config = dict(
    n_layer=13,
    activation='squared_relu',
    router_z_loss=0.0001,
    vocab_size=3182,
    norm='rmsnorm',
    tie_embeddings='early',
    grad_clip=2.0,
    batch_tokens=65536,
)
Below are experts of layer 3 (counted from 0) of a mixture-of-experts language model. Rows are named router (the router's row for the expert), up (a neuron's input weights, with its number) and show model dimensions 0-255. Each number is 200 + 40 x the weight over its row's rms, rounded and kept within 0 to 999.
Before each expert's rows: a language model's description of what the expert responds to; "mostly gets" lists some tokens that are sent to it at least half of the time. This comes from a sample of Wikipedia text that the model never trained on.

# expert 7
It responds to: Line-initial or column-separating markup: table pipes, heading equals signs, list dashes and bullets, e.g. "| 7 | MF", "= Riveren =".
mostly gets: "= ", "=== ", "== ", "| "
router,172,179,224,174,167,183,126,193,209,220,284,255,214,262,236,171,175,230,190,238,169,249,227,181,178,255,178,97,139,204,230,169,241,136,196,210,173,199,152,151,290,200,203,239,129,165,134,154,153,210,190,218,177,174,218,202,139,181,150,212,256,215,141,207,217,203,177,201,211,268,190,222,188,173,299,209,233,182,163,210,250,208,196,190,285,112,146,174,179,184,154,204,239,265,216,203,236,103,252,289,144,201,203,221,248,246,241,233,228,186,202,195,174,113,212,276,199,188,234,213,129,232,202,254,207,243,204,200,253,262,277,194,181,215,232,217,238,255,177,185,219,189,234,209,120,221,190,201,198,207,185,186,180,182,187,248,245,105,188,170,261,149,153,143,237,209,118,188,145,173,183,213,242,119,179,144,230,254,151,228,193,181,256,192,159,213,181,187,221,141,223,230,207,194,216,168,242,204,240,173,196,223,188,239,266,268,256,186,181,244,127,185,148,170,285,229,292,160,240,239,156,192,200,248,203,264,240,259,268,161,172,163,213,173,211,143,248,243,170,258,219,218,210,175,208,190,215,192,176,216,187,258,173,208,168,224
up3,276,179,136,200,148,186,225,166,190,227,163,174,221,188,172,232,174,180,176,175,184,163,221,199,202,200,287,162,260,183,215,178,215,214,127,104,254,175,194,189,149,155,189,252,249,268,191,164,218,257,218,239,111,183,234,233,238,162,270,132,260,194,165,222,215,170,188,181,250,210,191,217,140,217,235,170,252,183,169,118,198,222,252,225,226,182,211,259,258,207,216,229,131,217,150,207,229,243,165,178,196,242,242,192,174,157,192,146,231,193,226,197,236,230,217,157,245,256,152,196,126,251,170,184,182,170,211,174,144,170,150,159,120,163,231,250,275,232,224,226,236,251,203,149,188,200,178,168,148,188,264,277,178,217,130,276,279,202,258,180,302,212,199,215,261,241,263,264,198,196,310,165,213,284,206,206,193,159,141,193,240,285,259,182,224,138,114,142,177,198,194,191,223,143,207,206,170,228,205,184,154,273,133,181,204,196,184,137,213,196,209,216,175,252,169,193,229,207,182,200,220,148,159,185,213,214,204,165,218,197,148,142,212,203,210,209,204,168,223,274,152,171,155,213,194,306,168,167,161,164,188,163,204,236,168,204
up4,198,141,225,182,175,207,180,198,169,187,118,210,242,236,205,304,204,210,145,115,149,157,167,170,201,169,134,242,240,149,189,209,137,204,223,191,157,149,213,141,190,174,282,310,177,234,217,270,217,179,204,200,157,247,186,150,223,174,117,195,223,190,254,186,200,228,202,192,235,242,189,284,145,216,264,183,141,177,235,216,270,169,189,143,260,180,174,184,201,252,179,144,216,195,175,116,181,162,158,134,246,238,231,234,232,194,199,190,207,172,157,180,221,215,197,238,173,217,158,181,222,180,240,239,203,219,156,153,168,195,192,174,237,245,202,225,172,198,137,241,258,175,128,250,233,166,157,154,206,254,205,193,188,204,183,222,258,233,159,167,221,250,182,204,169,254,191,295,304,222,112,176,116,141,149,178,165,199,118,190,204,151,188,206,136,227,184,225,226,139,169,232,223,177,236,203,197,188,197,210,201,206,122,175,190,212,183,165,103,303,152,173,119,189,166,190,166,208,198,203,112,196,292,266,222,183,201,190,204,170,211,232,181,252,238,260,198,180,237,227,256,177,180,181,203,165,155,217,167,221,222,259,240,172,238,246
up5,260,236,179,282,223,278,220,185,248,200,226,162,142,132,233,197,247,151,235,217,253,179,217,183,286,193,219,209,144,130,167,238,265,228,222,275,175,208,173,170,204,192,241,244,147,153,227,220,162,216,234,177,153,156,221,235,134,221,205,158,163,219,216,203,203,193,221,303,221,224,133,305,252,174,185,210,184,156,221,227,254,214,225,213,203,164,115,259,259,254,194,233,214,248,206,241,200,261,163,173,177,159,227,164,115,180,187,150,213,222,210,249,164,129,190,254,218,241,141,134,203,228,176,295,201,203,226,269,194,174,205,200,239,138,181,196,221,170,173,228,192,186,185,198,222,155,193,253,183,210,163,157,144,237,196,228,208,226,170,194,153,277,235,161,176,243,246,215,224,172,252,199,265,255,241,229,207,297,201,237,216,196,192,214,274,269,178,235,233,171,268,195,147,173,220,257,210,233,213,227,178,235,171,239,118,141,163,178,215,234,220,224,217,110,241,181,143,262,231,186,232,160,228,213,273,155,215,189,252,198,206,278,223,245,243,217,238,232,193,171,204,173,230,261,125,218,133,160,144,164,193,234,174,198,198,145

# expert 35
It responds to: Single k/K pieces (in-k, thin-k-ers, Wor-k-shop) and compass stems like nor, sou, west before -thern/-ern; also table pipes.
mostly gets: "Sou", "sou", "west", "nor", "Bar", "cer"
router,163,114,158,212,151,161,209,233,234,212,221,252,261,240,208,191,206,192,215,194,211,199,235,174,159,207,197,162,119,227,221,224,187,107,162,159,234,211,174,224,249,185,245,130,206,243,186,168,204,218,149,215,126,179,251,221,202,216,175,204,236,199,171,163,218,144,271,235,300,209,241,229,202,241,232,154,242,213,188,183,195,204,219,171,265,132,193,101,219,145,156,202,269,287,132,252,253,152,180,257,197,158,192,264,181,171,214,225,215,196,143,202,191,186,193,196,196,238,173,215,171,124,173,198,282,192,191,297,238,226,233,220,232,224,275,247,209,212,198,168,145,185,218,254,184,234,187,155,209,195,255,165,221,138,175,218,235,156,204,207,207,146,169,193,171,215,133,222,161,188,233,194,246,152,210,251,244,177,168,225,147,256,249,206,244,188,255,196,238,224,235,273,215,222,242,218,228,190,207,87,192,198,215,140,238,228,210,184,165,177,176,193,183,198,180,248,262,206,213,193,210,184,133,202,226,187,175,288,264,213,184,174,310,227,223,188,238,237,242,256,257,256,265,227,123,202,141,148,210,327,202,272,229,163,225,237
up3,249,232,248,200,201,163,148,167,166,227,199,188,199,269,256,142,231,217,134,200,212,169,192,199,229,142,236,216,192,209,216,165,125,261,211,145,85,185,179,255,154,218,242,253,271,148,195,141,214,155,178,132,166,226,212,192,241,195,205,206,128,192,183,245,292,124,204,187,180,217,187,159,228,195,155,191,160,143,178,227,131,161,192,167,213,165,197,214,197,212,206,192,173,222,220,157,135,177,229,136,157,166,266,293,241,161,181,167,247,208,162,230,175,218,190,217,202,183,182,204,261,276,181,147,208,247,252,188,177,175,138,248,167,190,295,210,179,179,238,217,216,146,129,216,217,226,181,173,188,230,235,120,224,193,108,177,170,198,178,139,171,240,191,228,180,122,172,161,167,190,159,137,202,188,280,214,173,223,238,245,144,176,226,210,207,158,171,147,252,170,308,212,206,231,108,165,268,209,215,218,202,182,207,207,132,215,180,208,192,134,186,162,268,126,247,221,106,214,219,227,234,197,169,190,195,201,154,199,190,198,190,206,199,239,137,180,154,200,189,205,186,195,209,237,183,202,164,120,257,186,170,167,166,116,144,304
up4,92,209,277,182,133,174,194,178,172,200,219,213,175,230,180,229,152,235,84,174,173,207,175,205,182,148,200,156,177,203,294,166,84,215,269,224,243,112,120,234,268,208,177,206,124,199,261,228,164,214,208,163,174,189,168,224,213,218,177,219,229,241,225,199,220,222,222,246,184,186,185,240,183,286,216,198,218,185,207,220,194,191,166,247,170,176,211,188,170,160,134,160,282,217,157,168,267,244,238,183,274,194,264,170,183,198,147,177,168,203,183,185,244,154,222,159,164,203,188,215,214,191,173,128,205,248,197,281,273,177,271,260,146,249,238,242,209,234,238,282,224,184,204,205,237,237,225,137,151,236,201,179,191,172,151,206,221,220,223,227,156,208,238,163,128,156,155,176,251,200,228,212,250,221,138,185,204,123,209,164,220,196,248,201,116,228,203,186,247,181,241,138,204,174,174,200,223,196,188,225,157,193,107,155,156,235,254,174,294,173,180,201,216,269,163,163,199,185,157,142,209,182,254,242,137,204,179,152,150,180,228,300,212,181,141,219,127,190,246,164,185,232,209,219,209,160,183,211,227,233,190,222,264,186,146,238
up5,143,177,230,122,244,210,126,267,240,230,255,213,166,262,165,161,156,127,238,203,154,110,211,206,197,260,252,180,204,183,199,200,204,105,154,180,195,213,222,142,119,230,150,220,182,186,160,228,211,232,200,193,181,180,110,112,179,239,100,278,154,265,168,219,125,164,186,162,241,201,233,203,161,181,284,155,203,218,192,157,121,200,182,174,171,153,162,211,156,214,277,215,210,188,169,183,211,178,224,209,144,122,219,161,221,245,223,149,224,230,122,217,179,215,280,144,231,112,204,188,213,199,206,226,280,171,184,230,203,170,150,178,250,178,195,271,220,220,305,228,215,218,219,248,182,189,233,195,213,119,204,196,200,261,172,162,255,231,240,184,192,227,219,211,198,245,203,207,197,231,201,180,161,252,179,193,182,163,243,235,224,157,268,182,231,170,152,174,204,234,211,225,252,128,168,134,239,221,234,202,217,148,132,124,224,204,213,234,176,257,183,247,198,200,195,201,227,220,197,177,268,159,263,156,199,236,242,195,151,187,180,177,212,213,202,206,302,177,265,237,183,253,209,208,221,235,286,147,189,195,191,178,146,227,171,253

# expert 5
It responds to: The word to after verbs and nouns, plus from, for, after, before, into and would, as in resolves to rescue, shown to.
mostly gets: "from ", "to ", "after ", "would ", "into ", "until "
router,147,210,253,216,147,183,217,264,230,200,211,199,239,330,240,186,214,214,213,205,279,220,238,185,160,274,222,187,173,211,195,202,273,212,205,214,180,167,145,180,266,206,249,228,170,165,196,138,200,193,196,166,192,166,230,300,111,172,144,177,164,191,146,140,211,185,172,260,279,241,184,154,236,187,241,201,171,232,233,144,248,236,207,171,188,58,209,224,164,210,213,220,254,202,194,176,228,205,237,228,213,179,232,252,254,210,221,268,252,193,121,192,187,142,270,209,227,238,197,263,210,181,197,229,253,178,146,273,249,215,263,221,197,193,181,200,164,168,142,154,197,174,202,222,228,186,166,220,185,198,195,135,244,192,164,194,233,149,132,185,285,178,188,227,196,210,99,123,133,242,150,165,212,190,191,231,171,151,196,263,210,236,223,232,180,140,202,231,207,182,221,222,208,159,284,178,254,182,217,188,175,141,201,179,242,166,202,230,194,299,255,166,244,138,216,214,201,191,210,226,182,242,178,243,250,215,184,262,244,215,227,284,225,159,263,201,253,219,155,267,210,164,208,113,209,207,150,206,170,271,146,240,179,211,183,241
up6,158,268,177,185,233,241,153,140,161,244,197,211,273,147,145,209,238,232,158,203,197,171,257,267,239,180,224,144,198,199,222,262,149,162,184,302,143,173,220,232,153,231,194,220,236,271,174,189,300,235,221,123,244,186,171,206,222,234,196,227,166,220,209,180,210,114,153,269,199,198,302,111,156,238,222,219,177,228,160,276,164,195,159,177,190,215,179,265,120,254,206,183,246,200,245,221,213,209,194,277,245,162,194,194,194,208,143,154,227,189,247,258,164,219,148,241,188,170,176,193,177,158,167,177,217,252,231,196,165,165,214,142,172,217,219,191,170,165,174,113,217,158,276,167,236,213,190,186,216,162,167,191,216,194,258,102,223,170,154,226,182,214,169,235,272,259,190,163,172,249,202,184,229,181,264,146,252,205,181,175,160,138,178,150,232,130,214,298,184,193,195,227,205,209,164,162,186,236,268,189,220,239,218,92,209,149,210,199,212,239,194,227,268,239,166,203,194,279,296,239,175,241,258,199,190,220,222,225,224,180,222,212,204,171,181,191,267,270,243,268,204,158,132,215,211,164,184,187,244,166,194,212,205,159,185,226
up7,198,141,147,128,201,175,176,229,200,306,197,292,173,303,236,259,222,239,214,173,162,179,168,251,276,284,214,216,256,221,225,119,256,200,200,203,176,263,155,171,231,175,230,210,185,213,244,165,127,237,140,186,284,171,237,224,238,183,132,154,135,209,210,241,169,220,176,212,251,223,261,225,197,170,237,158,215,165,195,118,244,201,219,217,218,106,189,249,177,161,188,238,146,226,240,158,229,208,205,169,129,160,140,195,213,140,219,178,162,205,181,169,238,247,172,308,151,206,218,221,189,215,108,116,219,237,175,232,179,203,230,190,178,265,175,211,197,267,268,222,202,177,181,167,221,170,198,216,230,174,169,214,149,185,253,200,158,205,279,169,248,175,198,269,191,182,210,212,134,241,197,186,228,199,155,231,147,227,205,198,304,168,233,255,207,242,137,82,216,161,204,217,266,215,149,157,245,202,173,179,230,180,182,167,164,218,190,142,218,217,170,202,226,255,258,224,202,210,206,252,165,200,184,212,180,193,185,171,193,177,185,188,175,201,202,219,233,141,264,190,183,159,160,248,233,237,192,238,243,287,204,213,211,189,142,270
up8,222,208,212,189,169,141,202,193,173,219,185,171,261,198,162,181,216,226,228,188,271,245,202,121,197,198,303,192,202,150,250,149,196,139,319,286,183,284,252,258,243,162,184,183,205,204,205,235,218,246,251,158,232,228,132,118,277,248,250,219,254,233,191,275,237,178,210,193,99,212,250,174,148,172,184,227,169,218,239,185,201,166,213,127,213,237,163,201,202,172,167,172,192,133,199,226,249,192,262,208,167,271,118,239,219,187,168,165,143,153,165,225,173,222,207,173,255,195,120,144,197,219,203,180,166,268,172,244,138,200,186,258,260,193,183,266,193,196,146,204,194,225,173,228,202,165,183,215,214,218,245,227,244,158,145,192,119,155,255,204,227,236,186,216,196,172,191,177,148,208,217,236,239,222,240,164,117,118,216,227,216,141,154,176,253,215,189,209,184,241,201,254,277,233,216,217,294,192,183,217,270,163,163,227,210,241,189,248,203,169,184,228,231,165,141,221,210,173,203,159,245,296,163,243,177,219,183,268,234,239,211,178,232,203,254,195,178,259,236,165,136,172,252,215,234,212,233,229,150,246,263,195,227,193,183,233